Weights of a small mixture-of-experts language model, trained from scratch on English Wikipedia.
Size: width 160, 36.3M parameters.
Experts: 256 experts in each of 8 layers, 8 picks a token.
Below are experts of layer 5 (counted from 0) of a mixture-of-experts language model. Rows are named gate (a neuron's input weights, with its number), up (a neuron's input weights, with its number) and show model dimensions 64-95. Each number is 500 + 25 x the weight over its row's rms, rounded and kept within 0 to 999. Numbers have three digits each.
Before each expert's rows: "comes after" lists some tokens at least twice as common just before its tokens as in all text; "gets" lists some tokens that make up at least twice as much of what it gets as of all text. This comes from a sample of Wikipedia text that the model never trained on. Tokens count by the router's weight.

# expert 103
comes after: " (", "\n", "-", " \"", "==", "==="
gets: "P", " P", " C", "C", "B", " imp"
gate0:498514521522498477508470522477492510526534459472505521505534510521519484481545530471493497527495
up0:497485515446524512443544499567526499457464492533516492485497510537477499507462467485496479515496
gate1:503498471530479520513486518522517495478530539481560485536492511532486509509499511492485519466495
up1:479511530445526453498510480483494520505516464515475505446520519465515480500504489540508488533525
gate2:490458475501521517521478480526491493477489481508497455471491496503504475504493511539513508521489
up2:498561512533473495487506539474535540534514527449470544521547550502488486485529480432500480510489
gate3:499492521490539486472537520500517496532485489475510501569494506488549478488511532514514463578524
up3:510508485542523519510508494493483476535506469495487491559521482522564490555522491482508485534554
gate4:499493508486487506500536535479529530496525499500463498509514485515538493520461488448477485498451
up4:468511504513509521488453485529472494526480502498512482520497533498495554474520534552485552522535

# expert 78
comes after: "\n", "==", "-", " ", " a", " ("
gets: " f", " st", " F", "F", "f", "=="
gate0:507467469527496504514460558497547542520445440512477460504500475520496501508483559522463488509509
up0:514486454462529446531501546521548520504443464500496482510532481484516504536486537501458499534534
gate1:511520548521511473486438508477519467524504476516505506515499497467507510484513530535482459478517
up1:447449453470496454490550514499495522522472510462469503505468492523477491551521489465491495540460
gate2:477541508526511484504460491469518452513467524528519490534484503429507498510516503473533520492488
up2:463466492512513454511444492489479477486492457486507485501569521476500454535469483512520545495516
gate3:507516504448534466545529539502506502514541519483483496522540464514524508464522505544513488521517
up3:494493470535463520473486479517479492511467473508508513480472568486485475535504502449476504468468
gate4:479532532519516524518532503513506576509475463495517528501484516508564452543500521509484540520508
up4:517480465466481490498497501527537479522506545496475523507536487501488522507471515484485447487486

# expert 114
comes after: " (", "-", ",", "/", ":", " and"
gets: "-", " S", "S", " G", "/", " ("
gate0:496489495457517467534460508523495530442516482520496457478511502475461517560497466499501516491469
up0:469473499530563483518495517502474525479476490497511462503480474504486501544519527481472549476493
gate1:512528483494461524525489497498517521519487512514501522464530515554537442502504498519495497526504
up1:510461493492524494493504487499530487536543517525525483517449526435532516494483509537487520490505
gate2:495504496559500446530474497477511545460545508571502539459523457475475542513492506508506518496481
up2:502482521507474538457526490454497529483496501480515489535490530479530516465513530472486489566505
gate3:533516545483518481481478490484485491469481480519543486496469528491502525522452511467510479503543
up3:528483526509493505494491522523527508510474514467467519505498497520443468540524473508480497530524
gate4:491485485507564493500518514491484524496493453527489503518489554514499492518528529509493503484432
up4:525530503500477497468526505497521466525502547479524518506537461512483529485515491511499454534520

# expert 184
comes after: " |", ".", ",", " to", " of", " that"
gets: " ", " de", " re", " ex", " per", "′"
gate0:461487494546489505438519496496521499500477537486518520488486486501503472503508564505478488504484
up0:502472489553480544497476479481552517489472522476526526496497473546518494539516553520482511514510
gate1:517511554537519483484498508481489493485548497482538463524526507537517531515523518534495565453535
up1:493517520549494503482505544468516519488505518523507532542522479547501503498533539532508521442496
gate2:495505440472510496429493485498492534505456507526494490495457497478503480460447483508518494495506
up2:472490465497540481449491529532455518491445513541492481503471499492497491446451459535539496509501
gate3:489500538505487492475504459494487530459536508500525517507494485499508498495496523494497498447480
up3:491510517429503499507508502472515559504562508481525493503535483511470510509542514503504502514499
gate4:536477486532457490453511507483484511501514512486479490516481479530524480528484525515490535535475
up4:491473504492479522476522516512527501523506486509511440530509450549556498479542518498498575511539

# expert 29
comes after: "\n", " (", " |", "-", " \"", "|"
gets: " S", "S", "B", "M", "D", "J"
gate0:508504491538514500496508517488483543521501532469492504515516557561494522512525514497481510490483
up0:559453505460493496489494481534510524492492479543505513509496424474509469496489488488493482510518
gate1:517479481529496481484466518498487505521499496516479488490558509512505500512497491510524474545516
up1:518486499529490487526482542490501497550524517520466491490533499489511532529485494519536518520567
gate2:485467519506532492497471500528473534502456471501503486525531518484516472530557521498468506462448
up2:554459476520467502493490481490488493472509522475495497488518508490500526487441467485501519469540
gate3:512499466525497528509463504476505489503498496477513474501500524479508479502507532522502510489505
up3:490509541447510485479512495538509517479488478550503535499508474483534497494482485489504481500449
gate4:492501510504474503504495489494519519496482524469463515484523497479538495496464504511529498544516
up4:511501520525525479500497528476501479498502493504517498517507526524547512487477504536511534415517

# expert 156
comes after: "\n", "-", "==", " and", "|", " was"
gets: " ", "==", "-", " f", "===", "\n"
gate0:485484511556509514468514506480440499507485484464485493526517495534530515515514463477503503481490
up0:491520525526510493486530524443457487506477496490523506542516499561499529470495470481499488501479
gate1:575479466549473535531503536538531519458539525525535513477506515472501555497496526535492489477502
up1:543506538518477514506502513513505517491520487538530465511506517513506506504538500512491491518495
gate2:527532463484492524509509496457470521504459483484525483490531526516505552464494499495514483499516
up2:518540499470532489489514489504491501457483437507503510557523510564496547504501505507474511525532
gate3:501470485500517494485482474475545512498530460436521485531492503467512500476500539515475523460511
up3:506517538485438471530521468486513515498488515487500505455530513509478515533499459485523498520519
gate4:510465456458480496500470483486514489499504497467539462467472506540508492510537471460520500513465
up4:505450520454471501528506542526500524496480490476496484441527529530495487501510473506531504518475